config = dict(
    init_std_router=0.00706,
    norm_eps=1e-06,
    optimizer='adamw',
)
Below are experts of layer 9 (counted from 0) of a mixture-of-experts language model. Rows are named router (the router's row for the expert), up (a neuron's input weights, with its number), down (a neuron's output weights, with its number) and show model dimensions 0-255. Each number is 500 + 25 x the weight over its row's rms, rounded and kept within 0 to 999. Numbers have three digits each.
After each expert's rows: "raises" lists some tokens whose logits its average output raises strongly, later layers aside; "gets" lists some tokens that make up at least twice as much of what it gets as of all text. This comes from a sample of Wikipedia text that the model never trained on. Tokens count by the router's weight.

# expert 9
router:527493460495481496529550547501528516502518477494503516503518542541458507490461520542506487497497517502510457462501511492506512526533509513484492527510511501496546466523549465513501500502493463480489498542488520490470490531482475494463502474519508501489524454458508494523535490491472496488470442516483517505509494504526525534483487473531492481496524493517528522468492465473482496548468499483525486487510490492478487557437475504483532528464472543521506503559503500485498514513462508505552510508480506513557532507496501522508505537543553485507470519501495476481471468484529510482514533499504515524466528550531474478471462532495512474514474476486555486506456499541541478498460510510496453473521468512531476505486524465537472498528496485472539475520504475449469498539480492
up2:473515493490457546471515527474478540504507521471539470454500472523533508505458508479503483524528507497485503489477485523503494503481473520500543460528473489512515510531494507491544510475497503515514473493537508454469508469507500513492544508528514487544474533492521529586494511479502512538570496532486483461522529500479485528484466504519505513463503498533474495523513509495492495504516501525452492447491455517558501539458537483521471475518542517523491523511458487470523510512502533516530548518533486524488535511523513511521482494528513497444534502477552498494494541507487520478558518480499490483511511527534511487511474508518495506452500514486493493554540469470564481477483455518471501491471516505511504498490507490506495462545537508522526476499500490530482511489483530
down2:502513479492464467495519496496503527539508501468501511469460498516521465493522525464492515489434497508494501508518475496549460498481522499482523483520503543476493509459532539482527507525521459491474514507489485544530512486537522488525484485506495484527467511508515475488457516536514489501503489509424455522470549490532482517477520536506513522549486497494494507513533549472509478497475474521488469521536511476508486480508526505519482504551494473500489495486510529539458512519496493491534503511454496503507476495511485475516493483505487498503494511497479469482505461519497450490491499526497493482480434506466545456496456495521534496515494466485388487490491443506512524499470519483473492447421508516521485482470470474507507526514494544502491492490473537482501487523468484
up3:542488498534464485467490457494500501452506505524486518491507460473501520491515478509507522518515481433491529469482526537527513480537492500512557506490501481483511484449530482509499551468511519501509522494492505480494480501495512544502510494503510514517501551499562542523485514493494525501522519522507500477505481496463476484460529492489493498472527485500469516505496448516512505516476536519540522487523540544465463525529487483482463499494485512521500503479500503488454416505467461528498464492516478544471472505531509502470467481502510488520515480483484514487508481474457477556486530527540462467458499482533487507528527515495527496496503515541494460491511527516476495558539514465535541486506518512562503428484479517529528471506508511476485535528478527501485517512514495
down3:503486460458520472519486493541496510486513482484483507482525484588523491512463486450503497471475526472478491546536481480470514513502464509493460495523482495456480455516499487524513497500544502528506514514489482484483531489479505491458507541459479506497547466534490465507489508517490516515507498490515496536511494508472509505550510474475443477525510494489490480459467449468465512482496512491530533486501526505468521490487510477509508489501470475480505514502479476491520512488508489490496562471517531514492441508530560497523541505492434546506492492453485478524543478497495492478468497459469462497493471427513534519511491506507466482515507494472426502496504519506511505503511466494496484490520523457524559527496505496500504544503479511496454496529466482465516479470527498
up4:489496492490513535511501493490461513451521501453506494494507473488506486500500547540485491546498529559517493518507496525523531491496528450476509488510478519491509489497464477474511534523490510486468485416526444512491545471505497505506457485460511479485517515495543562479508471506503487533506504508497474471509455520524524477485485484509470505577474539482504496528526482457529531484451464480517537491491503427505487530527469500501478454504461514511486475532526527470474542488532483543507485519489529502530449485445447488465480465503500508498513503496506510509498472505499479505514541533516499482513515509473489516517521527521495497472495466513512494495510492511509479448447531494489465497491511509494459544490520501519485500477527493513563524497495474519504527519510485
down4:498503514497488535534511487512478465496515448534496506542514530509489504514527492529434493518459508495501481463465530496454519492519516510487529535502464487536496528503507431536485474480509528528482496479466497517528508517500473469496521493487486489482476477521521494514446475514488504506480465553492511461574464497464492537516486529511520523532503530470537506458483454498524468479493500494507492529515509538494517489507489494502523541496538465476491493548458512510503569503469508488505541481492511475488499482463480488545479471527471518501530509459484516502430478486520555528496517470495527517522514515486502485540479484516540524487494469536468490505507482492479483472486514547514484474486476508494480516438524495506523459465516473523491483517522475491494493462542488
up5:491504558523498523452512505486517514508456493484504482500481477522465454484501474517494488513484525469502525499503403532542491470530534520514481529484518485493470474467478533488532472457489514506474508504475534481532513519517504506474467509454501473515489540566503484477524484499543502451516534452510504544507507536502476502515490468476516487508517493484453471496466543463513500485448537515499527523491475472495516534492499480476473491507485467550526551497469531464479506486488492498456495480521517463517510516496480519477478473507511495498496498495559515503498483492482503485497473506494480452482498501492510501524517526498504497524465518506518509490469531484444474546577508431500480486520531473489482474492506549512504519521518493531489500520502508503501549466515503
down5:537496486484499483500466482512486462498505497506475518495493514515504496510456537491480521504492497509465499537508513518456532501503474520525483462499486472506512471536504425500503500508492513490509503538490505549511487520477525524531475529543477503486568471540491496502567540495478568498471456502432460502489507457522524483472481493499474535484512461486496505518492410506527473471485495499510519488479488505528483488478505479503479478461495472448459507457481534497493483494485491492514511479484509479504494486478499480482539530532475511525505508545482504519490437470518513506517495485529525498529474467476481527472508514458543458506479515475540488539487512483501524539452508492555495488515434501470506498511518469509480504483500496489479485503500554485512513505455514
raises: "the ", "a ", "their ", "D", "F", "E"
gets: "by ", "the ", "in ", "from ", "to ", "at "

# expert 1
router:519475500520516498492508541498486493467506486501491509493527517530452530506516486542509466528510458486477526504493498516469527508507523524518528526515487463468502501530530490512512525470521464480496495530469516455461503491489504524497519520507481548456506494497481502514537476474530506488519475510472528521490448533541515501488485486535506545497541522509540493475482483492479442511508490524541500515484518503528510521475497516523517492519515547509467472534509432513538502515493504464543484527476487464499479539453517500485503492572509495449462513462504484497496505519512524483500477483486489506485541571493520506466521575523486481517526507447549443516501504549551509506488471455526489468516499505511508516523500455494527499535458497474476487501480490506521502515474530
up1:460477480525461499494528525502496462482488495511508455527478490520485513489518546521484496533489512514467467488502452508487499517514475546472465540479490465513489535511508463568538477516515487492496488470523484471446513503544479493507501476518529566506522489489482533474485506509505471438440503487480524520501532525492530488516476494505452515520492502530515554497508520487500468526515495529533516488531474531482486505476508479504495497507513509512480498514492540488432496466526502520458517486501537531480562535471511540524517517483521458491510476505497527494520476500521483462452483530446486474519478523512460479500442541522513499522526518506502522482486467500493502518490489501456495520469510512497465511518514466491461462470507464475500453510525459469487532513490525
down1:459573491500510506528533448520465503511447505497544452516502523495417508481522505475425495521498519509500524477506512495508525478497465516462493474498518519519518505483487516502487502520484485491500537499506496471554501471509451454516518484504498494527547503507518505535457487506547517480523519498428514492465494512449474498453514487511509509481537445510495504530502505519492482494549479459486519463502505480495515469508503523484530522513489540506444532505496509502491461498513504504495511487498496460466500506483499494481510501464483541473466506461491492534485533460434502491487509467547496475495486458481525484496475529497552512505488486515456477520492559483483504519479509465458516521520537476531507483474520467509484497514495525518455491504483512509487499484471490
up2:508493482497488498504522517537459524491466519504525488501528513503491495469497571486482518485523514478530493469488494496532525516480523531531496499529481514518481523483498521484520506536473502490470459506509513557497449485538495518501473485534486473510490466548500511488503488403544511471499521511497506506528516517500510497505490491480455528529505543501477517508473484455495464506495472528558483446505485530507466494487473468476535523466520471520521519488496493488498499499471493521451500497538517534487524517473504493488479507502458532496475498532525502497503516507504482527513514464471479469531539507453550510502508481534483499457538494542518507513470497514497533482454501481526468475545486544476508488466493562508524521551509540491532477458561471501513536533501509
down2:475495582502492493490465465527488488493519492520516464522479480532479475481495477496391506500525538490516525474496498518489484489525497476482502508482506545510498477491467485497512527460518534478510501530501503476476498512458509463484474503481497469520521491519519505477503512497510504560536481492456491472481518516488496462473492482463516466467510498492506560533494504503556524455530532445487487463511487507486465504520462452504471467521502507493490536527489492540486533516511481531495472461532529507464491491498527516528482535459479508511503499512459497513490508485461512464496552520495452505485524469451497518520501513530513478508470490470527492467488484513467522466513453488470472471485512511513467485482489486515506508511467435502494507537450506494464471492535503
up3:524498454495472477505532542505503539527499489489503505523464459514508500521454503515493491493524521533513506493511501504495482512492529506461474479486486464488511470509503498505462511500549500486496514508522476462500540507505474533493485500547492515514538470498524507506474520534461470504465460520494498471518502508511511514451509472475547501520472483499517499469527505515511505522473517456513494462501462469456491515505496484499565555549474484514528524472493511536441541544492477534487488565502571491517558474498470501520516473497504513511536529528501504501479495499521460466503494479498538470511491513562498468500456542503522526525440511522479488503497489495499505496527500529472493524450473530512472502485486513498474540533477498427472538497492489480520468525513478
down3:522505501482493479491504520471492490520489507480466512485482512508502455483517522492528484502544518473473516500477534471538507520535498490519512496499511536511465512529493495544494465496528503489504499505506522471520531457475525539475548498458517518546536542506462505471437518498522487503535519448449453505519478545520535507479486546494508470493493477484508478494525464449471499518499491542498513525527524517492466494471495551495522526496504511484464446471519457480513450452501515480487492533478497496527555511505502514490502458490487506487521506485479506501483485507466463525488558500460472481506459509519518497509511517472499491486497479475489525494493473479518474478423478496473515549500510448448497525491481509494528471563481552531515519480489482471524490493482478
up4:503530478487486516465458510480463504481477534506578533470478484496499473517492530524508507494538502509508510475534424490497556531516522418533495508452523482498519520480468523495518501529514489513504496535529517536490480491515523518449509501496533499503497497510472520489528488501460481521553469502465509496511542479481471511497486485496525452517475495454517484524489490495480546490505540500513545503501491557506499500465509523486485442443511485509465463478549485516501532517475536521469490505523542516501521521485516486483528522516474486520566517532478482496503526487536465509464503498500504491530516513474536497473534474486464511519504523530515496484508497530511530468505495488528485487511524498500503474544514541466482475510517506531522471530498467436492510507473489
down4:495453527509563517436471517531470508495515510485535508513504524538545516512518497479478505517497505496513511483483491518486509504470474500468526514483494516527463476473503489517478556509495505501485497537475500542476544495526505516463509458489473510503497482516552518497507478438547520521507460512475475497511525475487504517514532437501505499487504501482494510513498460513514523479499490526505444490467481479531455452468462484497531492456486446515497519479485498518516456516488502514508518516460519494466507484439466494499496468496521506508494520464498477503518494444524480523470504471502545446516494441454533504474476485486492499495529557466542536475478498516470527519511485497531519490503448494488489462477490528504506501551495509470485509525446508507483498456526493
raises: "the ", "a ", "and ", "dis"
gets: "=", ", ", "in ", "(", "born ", "is "

# expert 4
router:533461481473519495535552529508505497462516487523509506506517517554475531501480531505518491534505472534484475480539534495495527487523478519502513515496483482473518483521526478503501505494505491514507500511468496505462488502480523506494480490516489516466556470506506513513537502483461463480446462507440533502524490530509507520505489514532509517488544532520525504474502483487466487555490505522531511493523525501519518537485506487491539488460491548518519497529470468491497491470482511503529491516487497468559515532474504553532472534555515483507462529470476475463489482472551508451527483479475521485457534541506482493483485540508529473526502477482558466510460481523542476525471514504542486458491467514561504487520489483545472497545508507475514530529484486482507510548497498
up1:546526528464508534465478495504483512489486502462547494542514470476488451544536570530492561449521518486492478480490540516489487472555462513524461479525470506486553503472508547494490487520483480493484474475506515507487494488553491472479499476476486497544511494495466493474499508502493514532503506515497485521514470550455494507488520470475514518485512561552486493495485477453477479532474465525507541522508488513486493515493479538464498529519481520506493496502501514477512500481488481530501503500475497503480486516492521513496499472492482511535507553485511465472486500479540480498544467508509501506477468520538497481518431515468501508516478526490505493456510511494504543502513495502511504504508541491518487518483473500533526458535494482516496565537477523465492428471482456
down1:495507453498470501480469493490528528515509503489492534470477488502472506490502484494489483496498490507524462478523514494539491490521496562507529502475546500458504511471502534516487493508484511552467506496491476466481503520478491492534495458523534502460528486488490477524499532499509511502508513487534499487508460561541533506520494513487525522558461517501474511511521553482490496522505527501495501534492545532507519491512522511493529536492516463485519448525501480517508540499473488472466475508501523514491513545495497469529469523486503488488520491529529507475480517504463510504461542529471510475539520506479500465547450486521499531504534559516395517499558550538498525497522517504539498485481509516505489479514557485516529539479456536524510502520523468487488496466530542
up2:475497541497520560498503467525549501494471502536575497455508508504489448502507473493523524503519513505498500455490524498511466526494482489482511480516471523470555493522493523538506550496508485465480508495508459541493472524531474511496483501496500476494531527474463489506492460500517499495514512495492549501497489474476493516555478517493471548468474509512486499450497496510489501546477546521506512521482519470480501491504538487467472531505480499492465483520495515500529531512465505547502488480533526529501529523496485527526482525498510481550527510506474508450512509484481478512516522508486507545437464507513505499531486488512508510532472537497499520465540476582517492545494468528498505483474460465466504505476441462479510501500481447518495495491522437496516511535497527
down2:503498501519486496438521510510479471516487525502476480534526509502489527514495516483503504521496510550514481496493508506516531523494500529504494464540529506458486459498459542505492498504506532504508506545452535529521500513506495518518510485521482473469493474489524489470444533533558462502517490504469509504511534530488459472506517487518505510501496477490532549546465485455494504493507476525521539498511526505488513478501502466524523502502550488513503500549506542491454507499548471484514529475492458472475506481461496455491483490483516474496485513504503508502491513467481486490497521471494502533551493418504522550515432463507497524478506461494548525466459545479560439460536540482509522452523487511493534469483493509505518491528492483534531488490509506502509485454497487
up3:482501551483519526496501470528474476514488501476533487498516484520501469488461527495537508492531502502502523507504486522488525490492454468450533545544499546500508498517533465486472545470505503485437537459548495530485498495537513466506477483481484497505524488500511459496501464466490461484594506511500503465493493517478519482521518547510498477478489499538455527487463497473477483464455520496469499479527542478510478503467496514485464486480489481522517528513498531479467475497459483528482496520532490520503515490498511488504501538463487482523542548531458495474519520506478495494500484437485528541509493461553481486484503508517513505466513480482498498499467544525484528466510485559480491506456493441503518508522436503493475507534504489468481471483498493495487501513520532
down3:496521493458490478537530521454491508498499529436510539535507537475473481517511503498495519522466499521463506520513511473529499514496487521521483486489490488473480494501474534516504528449556494501531495492467475526497469502489477501500491497493486501503500502496526501465472472505534461499501529534508486495533518509543515524525478471496470502471550462550502464519474535480555488487472501511490506524475506480535539504535485481484454526538525494521496532556514538484497527535539462457524510511552514474504490504512523485490542462542467523504481530518509524524497509488496501458499527430477557512526494470471513472535518488469508499477481516516535521489518470473506450490505476520499518522481520526490523495440473499522517485557457462537513511500497504497490481515552510
up4:527514511489474539482521493492553483524540545507519515505512542528486498518496507492536484470493534540502502515505476494482481483457497525526524515465513476505478447482486502494567514474503500432508483490510509473515468569482532493511473517513518495518478482514483502466518490486493489491538442523514487529507489512521525513457526532479512483468476502529512529505493533453479530473457482471500451514490516516526457491507531528459518508528517484499477514488504538530508473480510480471526486540467531548526504507514468485462452516454574471438503559511485459468513523503498511496479484503503531540478499483472507437488514487506465530463537487486512496523516506525517505543504506519488477472474499482490487553491478495522518496529494511480519505495501507513504521515533487
down4:496497513524491481457530484502463547498467493516519432496468484501455498483502494499517521497520489539562493535463480460481498529503501498536463532497512494489505483513558478565486519512534449508462496490473501527488501520518461522493517479479491491499467434512565483510527468505457528485489510529497495464546495485525489521480481493530498535439519524519524523516464527520502463485501486486482480501486522479496515527508478471494526525527502483489465487494452530502517509549520461531493467481539519507473500474506474505503570436511453508495511505516502499491494477481494505510495493495481524476494510494445525525475483493524498492494495491526529473494521500479467523505499525479512522429490509512489515511503504533528536525556481520494469487532498507511473499518477558
raises: "a ", "an ", "the "
gets: "the ", "have ", "had ", "is ", ")", ") "

# expert 0
router:518496458489521473508509505499502507494504493517487517464495510536462523513478549525512495493499483541498502512557493487511543484517492470463492507495512499512491484527524520509520500514475472519471518514475512509473467483499535503454477460545492472490535487523489539535548525503453483480513475501445534535506484561533492531504501535500502504542507520490503531477485522456494510516489529537515550476520527524536506545509536454492536488514499540502510463533478499461503526486445511483509495513491488489565518500480501522502478532487540520509514553505521484516466466487546532467550481476513463504486503515476485467500496548534530494530486489506533466485456531509539479539517485506526470480489452492523469501487524505519471528527495505473529525506517478515485545467506450
up2:492505534474517517522504489450517537483503473454522454523496440461518510480471535507530544490566524470501497520518507503517555520547433481500471483499513523477521494526497493553495488475528510508503486494507500523483521536499537508503503508468495494490485499461463494482502515510495449542474457534514567510506502565479506479540477498444554520472486481515491487485469512534509502476477466478475480464512478527493497549508512511534504505480486492505523497529448498513536502471483529467515503533464499497458462504513503494511492502492479528478475497496451485481541512476513487530506507504473453507519531504513536478511482526517469513486465538487501519483487527527522545506466486500520487491475517508493459482480473538513492499508508555516465457547515513498511511485498521
down2:526497513474504500481460504528492477494517480517500469495518497521459489526510493540564510472483514477488464485461516501504527535511517505477508541536491488459502510509436509474525496504528472474470547500490509490518499526467485455502458549468504453506493447540491476477512516503520519489477465494532514506478497527513488450502494496499496462505479508492501524483500493460509483467476559507518488462528459517495461506540504495539537515514522479499538465512540527480534522543555483543480506492507486506539507555514533463511484525474483479500491490497490488485562471502504495524500446497491506449498505532538475490510478496506498528470493473522479521509540528584511471509504510482506473479472521460519515511470505517504482489453542501509501504557484493513486497466526495
up3:511474492495487539490501515487481477509486499489490519473517535452478554534478504503513516525553446511478497503500503509496498494492481512498481457516493454513512503477468510506530432488501508539518511505504486489492497525518505462513491520474489504509490494489505494449481495479500489514493510477486519498531463470499520465452539540527448523483492542524492498479505465480468491478484524482496517489503491521490457512506551501530528477478462505517540518499502440535494522484506493535466484470457514480511499515490518483524500511522516465516544505498540446464538512540420539516461549520475511456493525530499499518475500463439464516470557532513495518521491519522481504519460458439441490530491505535524497462502485497493492494496497518449508476505488517499501523481491513
down3:497481491541510479547525537529511497494514524509515551528478465478526541531502455515497495508497469523474485543471511495507496516526517485537503472507519483526481479449478460490488517513487508486480474531508507505519495517475497539524476493549546521517520508474531500500464524510466504500531509520546473503489503529515514489486536442490527493512522524511505437480463527501505495481475507469454508523452484509518515484537485514470518475445409495492470511464505490502478472502496502544471470469464519474484501488501480460512537519491499483536505485496467524536494517504506482498502528467558498488499472524505528468517500515517553481483502500521481502456451560487489560521495504462536486535502525492505519524498520543473512505460551491485503486475530513481508500477471489
up4:508441506532477527524546473474481499488492507528516479504495502484485527467500516484506527471499491509483518506504499466516522546526511465519472481514525465519552495487496506535530444492486483513538458497495505466478492517528531505474501497474508494474490467495489520498491455497482500481540461506489531481449495521510495492474578453518506508499484497519486479491456481491490546479553473497536510520488514470503464527518446495547513432525486528451509499516506480528520524463486536477519479512479472469506497515494501498532487428515503506526506478488554506470476493515474514491476478485496527448540518528531532468499456523496505487458491532465514553469524495468527526506486523444502476507492510491507493492511462514529465488475481485473464487496492516462487497463506481
down4:489505541465462490517515484545563472489487534521471500540525499513521504483460496479530492492547483473476486514500520497487479520488508527508539530477514491470493487494449522496483483523501498486530536533487529488531506497497503551484524526492532493477524492490487435448505501504472527518496498518558548484479488546529509452483540458458514506502487503500475464477500491508520524506524528460485517496516476509515523468486509537563490486459494514497515480506552483463473514473456520509509502526527498516515450498507513515515484507507510481489545485463486483518567471461522496518502475498527461473536477555519479447517480506494512503477554482513513492484492492492496460492519519501511494447470488492483523504493518482489543510473472472514526508514498465517436489462466494
up5:518474519482496544480511488518508487480539520491521492480509519493462517477500549522512437483523476504478454532458466512559462491486504488488508486524496488495538555514501523511536515521554503534488525523476537501510541478495476509503521507448499524524471515486508515527520478497466466491558516471506519510504497498542533491440481466498471512512483476538506486519473571496483466485509482515419489515483506490474506529531514509513487530484491499514548530494502468509478471477514516506500487459510505482479474507468527496509514507541466466497483476497482491526494513441515467489491473535474457499435527487514539510486521558491509502501532471484495515495467500499485512484485517512473504510575535502494510557532530519475475484540501506516525512506509474520496494519508503
down5:513446485478520513477483499516514505489490516520485508485471478502519486485499492537474462502440461490481551498510487522504483512502513507473518510483518521468536493503452535480479519503508487471510531482535471504467540502495506503501448510468527499515472506501457480516445491477529500501559504477510508482524513503511485474530502499525513525523529471543430517509458493517492492481549453571471512502524502502492506505521502480502489449466564489504476516471461543496489478510500472534499494528456487492497516472503479515505506524470488500542458465522488531521526449515509502545545517503480490498512523534539492483547508497508482490517484522510502522509473527529452499541454478549519510527496484495477481482503538472454505483531445486464490462503467465488497515509497464
raises: "of ", "(", "in ", "and ", "c"
gets: "| ", "–", "a ", "won ", "$", " "

# expert 5
router:502498475515491500502526567467491538518506455519524500509503487558487520527441469486452462498508440508505525488504505477481521489497485496561483486502513463511512477482516485481468480512515473536530486491452514517491504495470484494484467506508466530486517489518513494511533530485491508523490475546453555519561490540512535512473512504512525549483568504529523513480479465464529519527486473492541517509522521473532514568469512505512519470476518518501516497523474458454475499490502491459523518517496455523516552506511516528539493498519509498487477490489460505487500505464565525501503508494456527478488543489521472485504512552511481500518489454493522512530493483521533485496480469512520473493492472495478478553516507461547474529501528511490513489508493481504495479500496482
up2:543527498500456425529524489535496472509515477562521543533514490505517501562513524499515482522534550483469478503494500474491489551524487533461504503505505536523505515483513515467521514541506473483449517518494534508489491500490527510500497510482459447492426486471529537519507498507449511499518493513498495536527483492504500526451545468537497507557473525511507538519485469546485496493511508467494508468498458466531535489486481500547500514504513483481459507503496524474492473488503512505488532496498525535497509536476489510460478521504492489501542505475518484501476514498481500473463472469570513507466471493520476524471514477477498493507458479494495543496551524509543474508505481462459497490508475480512485524496515536501486484513530456517496520476522489477557500514496473
down2:518542488506462490514503543480497528524491476473502497492478507479512450498522482524503515491495477502508498493466471548516492486495485536480470505498488477502503475481506479480505486529505515484515484484510516482513503489450511520474517529498513476498500528514508532490502522491512513461474503531494501508520497523511527509478516511544515491500530495503489455524504517488518486487506481474482495494496533507513508500492532455477490483487496491503520502462452505493501494504477542501494516464514518486511470489534500501507494473516500498504515482512530503499529482524486502522531524518493513509527521310517520525540494490477515511508498506517349503492541504430487509523524488504493483464517488512506510453521486479511489519471496492491492491493519497474477498532467505
up3:521518512538475525493494541555494480461429495484500485524490477504518468504499497495466530463511545492512453522513540513503485474507485467530494487495488481510516480492497513456469488487483468488450463446505497487502513505504511468541482446493480488500475514443518511469518509490508521491486466471470495447524511498496478514474502488476532481534503473438524535454508549463486480564520468513450499473480505475529506479502468474460482483497496503468486493475478530479508464516500539478523506507499505541472493498504480513446479552508480474485506466527495497504501498496501528487499490486480499475520514497491496464505520475484496482574506496537507519457485526536478493481521531478494537491502510528499535518505511532507522528495496488525466555478459471446516463496533534
down3:493539480484532507486509472517500518504485510468479517512459515495512521497524533493494496489487450504486494478495509505487481510484501508553509497503532491529502501493480480493511499535546444505497464534483499484465480506551501493556502519522512510534470519492506523516472503523480474485459467485464496510530477547528492530498483504539480502491486494535518477509495460495505531492504491489532478492479549514512484500472522446471477494537454511459515501461491532500476528519497486479533502483473544499487498478510529515549503474507516493510467476496478494518494495481523528501498483451474514494522494354521506489504536403537525490523519505490439508532504493497503514486488484499497552520507509444515497482538509514487514511508481547494520495507473491511468477466520508
up4:506468526503446499481453523507491480501509521516536531477518471472501496456512512466461514473494531507482469511494485510506532495524468476483503504445458494478521479511514477516478509498463511508466514495534507506524521507557555498474555513509505505532505506511493486516502504484451463493487496489503479457502520466463523503549513500430503420491446518535540486517515531494491507464501509486441513492512522536501523479467461482469497514489484486495535491491491530509495511508523521495494514490478500499515490526525478496442521473488480461514534504541523481508518496504478458488514487513568538505506487508484527469517516512497446486494524520529503466521497555486513425521516488553495492476522500519484502493489504538518534477475507537512506527498531536460538496524495517
down4:473492480527552494511519490527498506487474508508476460499481529532495518526488457476489467487489484516504519472487508521471496499532542485522534488495549476480488464525513530496475526504519493500506501479520509509493484519515505481528489490518473509480538480539498485492482476471470465493464543488487507492453495530482503498499484509477537510470516475504459511518492518463475513512470533520531498522471542516534500551489482442464583509513511505481512495547494508500494507551493480472530498504495476515459491535502505506509546492506506480484453487466481524515468466492472531518531489528498490479502499565468481526461499501514486494504515486435616523510494487484495468463493476496526507409492521512486494466511507499510505518516530497522529487508482506508531530445511505
up5:452503504537509484563506478567456514493493490505520490513460527492512510473509510500518521517540497499493467520486471462528546516434588518460482532478518507458446508531528472503552518509501495508506503518521488460504531516475509506518494504517520509475527507497512493468493490524512522490475515495501499503485506466526502524502490534508493476532473499499477440496469529497434489505473487515481508536491475503492530467523504511529485515521480483501514493515566504488564488525500504504485527506467471481512486462493535475476507484522517492459520509496502479521543515539488487455476560529490503529514485505538496500497450488492558494524531483499505520507465521529474466507502488474523489509492489506540535513485511465490485474501474435502505457506450488515487529535489511
down5:527482517522525480515490504494450479538540490498507450493484455481510520497487483498497520467492498520479499491481492478514462479523456492478494503469481514455498510479495503496477485484504530496507504514466513487487490516497488495497520493478505485467502518488534494487547538515501526511504538492447474528517517477476508522517482518532481503509513501493504515513500506504514489501492476492488509531507502513508480536486516465526506470498518498474498512448480492458490523519551524538500488532514482502513532489493482476499469474516509521509516435494482512524498479496505470526510480462466478487498507572490487506489502536547459486543517489546563486459518488462503479465490465498493473324488499497483500499479532454492516473522508526511463529506507488450504507527502484
raises: "\"", "- ", "(", "| ", "===", "$"
gets: "\n\n", "==", "\n", ". ", "|", "s"

# expert 2
router:505491458498498492543557538468513496493526463500512499521485513560466517491468510513483510526511469508502482478532540501487517504525511514500503494461469464476510460529515492511483501517504484493506482503460510487463511511491508507489466490524474509457545480512507505525536477481484482486457461518451558525549493549505521524462488517539521501494535518523523487468494472458487507520493482500539499477505529467523509550482501497509555473488466535486524502535490475477483464477490511480534503526491498502548527530473512526543498501535544492470465509470482481480486507466571518465523491482437516471478537522521483488493526532519511474506469476493530496539473456535509490514469503530543466501491479535505495533518500497538471512544484509464519480548488488492512497516489472
up2:487473477465482462464527502434504476496529497422500518499448506491480458520511494512485469521514490542509505529469451489517532498498494500507504496476491550489550499501520483496474485498500485444461543517482475529472483501562498500512527507496504512534509483520518560498529491481502545439533496506490515500510513484561529483466523458504520470495497502475462539506487525529486522501495540502488489477514485513478473496529487481498521484569522495493484506527485562472515525561456518516506490490514469445530505429503513498490483479486551530467504492504493509485493486489528506459496492515549471526464491517518483545504511512474467492516493500500504521507502475507461511481506480491476506505531517465525507461536495498477524524503503473505464527489455510492507482495473497
down2:530503495471535506493485562516531517511475534508492456541538469472530488515493456483534529496471444518498485507514545483537470516518494512514507488496450507500484492470472536528477505499519555503521475438529503491507558480470448477521511509506484490517492453511472474511522548528514483536509506494493507488466489492441501504516486497469517510510503510520513457498482498506502487487557460470484471510494502493506512506492491502550499488478498417494498540490434506517485466483510506514482505507471464506511478518477499492501535479486472512494493470505501512517508500487454478541564483504476512528485492480503501525479469500514479524504522465459586544496480532484506502510492520482494503466479495477457450520469478511561481494482482507509505506513492468509483489470476507
up3:510510486451543461494473463519518506456507538465506533442502522475460482523499493523493530498475496520517474524533495478471522512456487489534448502515527507489557521502468518490521526541484491462461483508503558497426515493438479537499528500491491526524522526524511528490499500490504510498514500504513514534530481496500484497495517492496500485506492504468493494520515527512486511514522501499508547515510521508514485491501541539491527538500494510496507503523519476475493482546508502470531541487525472428510485479485504495527507512485521502510501509529450492538525478545495495497511525525505484470490477514528442511492449511485496453474561429483495519449471492508533475539505509542484508490545489495513475496476490470490537489486486531512505496534488530524518486545532558
down3:501503512504498506483498536474519498540484469470465488539525476500518487499504500511518491462506524519520534502493522481521504520507515528449550491495488512505487523501524513501481504470504473523489489474507473480518525485516491493459480515516502480510488487515519497528481507506509510489505490513537491465493493518498502476488507484521488499517507491501498481494477473505485528476482485499517504510495504505489514490527476501468490485499490491493505511486542532510494494486514477528476447509460501509482459526524475471499508494509499500510502513517526490486496509440477470509510481474520477509504529557483513494520508524504482499533470521494535486503513529514466476489492504507479488250472502505493505479497476500510485500515501482477461490475507457469507517478495475
up4:450518517520518515539514496521475494491479513436495505540481513491488474518528496509469473546484480471499481536525523486492520511478555477469481493507512532502500541520465470499478521552494497557524444543494555547474540498487497503491481512481506513484497500474509485568517496509491488530501496480505522507537488498433486524525476471444495502488506541483580448496507497473511496472479529489501473513527517489462535510460520531509471527465485491494493505480505514491510535487513461506487512496487511507511497509467490453499516476558445544510516519511515503508513492528494485503485536519520465496531479490489493514476534505510493473491536483444501490557551487491486510498527539505523502509483510506459527512469481515492493472474488485455524450512470486509520488496519534
down4:499497515552501481474512495502488499483468489535483509485519469484526521509482493486488502475527548499501513502510507485493498492463483531509516502486527440506482474433540526480470527450478481479468513486539497507489477533504506500525497506533517538491521501551503509491542475485490492503477516515409457491509537518554516504464512473558471455508467473486468551528479472498514521517490503503505544482503496515510486522541506497497512506537529512531489490400482506526504490507489522489522481505563519506475487518505514508525514519489526472495492530548480470484510484468540538518494500461477508492476526470484493516500501477488542499515515532540475518458482501519478461526503456524518480434538475496486463500521526496497456512496521481513492510478466510498463479514501495
up5:493494477517542522518536478459474481482454531451513508479491523478512468496491462489516502460494507506485466418517538519523555493462494485511496539505491484514522493547525512518497450499487495483515503434474454522483491510504479490479467478521521508492480541529477497477480492510504504515475475467501506533454474510492540525477486498480536522523496486500483502457467497475496507516504469512476523478525461529479528512509536475509495487518512483534520515500510540466505486559479491481514521484492489521497482489505449536457485499481521508510561473542465505514491533538513488465497483501564510506479534487481449508474477507501493469502512498540499528481505505515501489496476497504524503503503462481514473496421449485499455503439487518537532493482478504473542516516469486
down5:507519482512522463486508553462489515469532469499513514489487492507531474455507484529493503483512488479504487537494439517522459484517489471461519484490529495494532534487492548514510535498452503512531498550497479466576517485473507534473485493499497517508461471492526529517443504471532514495543466506433510477501456482503473471542517491504437493484526511529545499554512557527496481485470492510457498545473507471507479504467501531487462490492511477474539478531502489533498538451492461518482494503463498498537540524519476490527480513505506487498485465475494531490498516501482502495521476528464486476526475462502529505516492524490488524518493512501515475517518493459505454484504489462505471518486525514504506503549519464506469543559458530506498521495505477506490489510489492
raises: "\"", "The ", "| ", "("
gets: "\n", ". ", "| ", "\n\n", "- ", "). "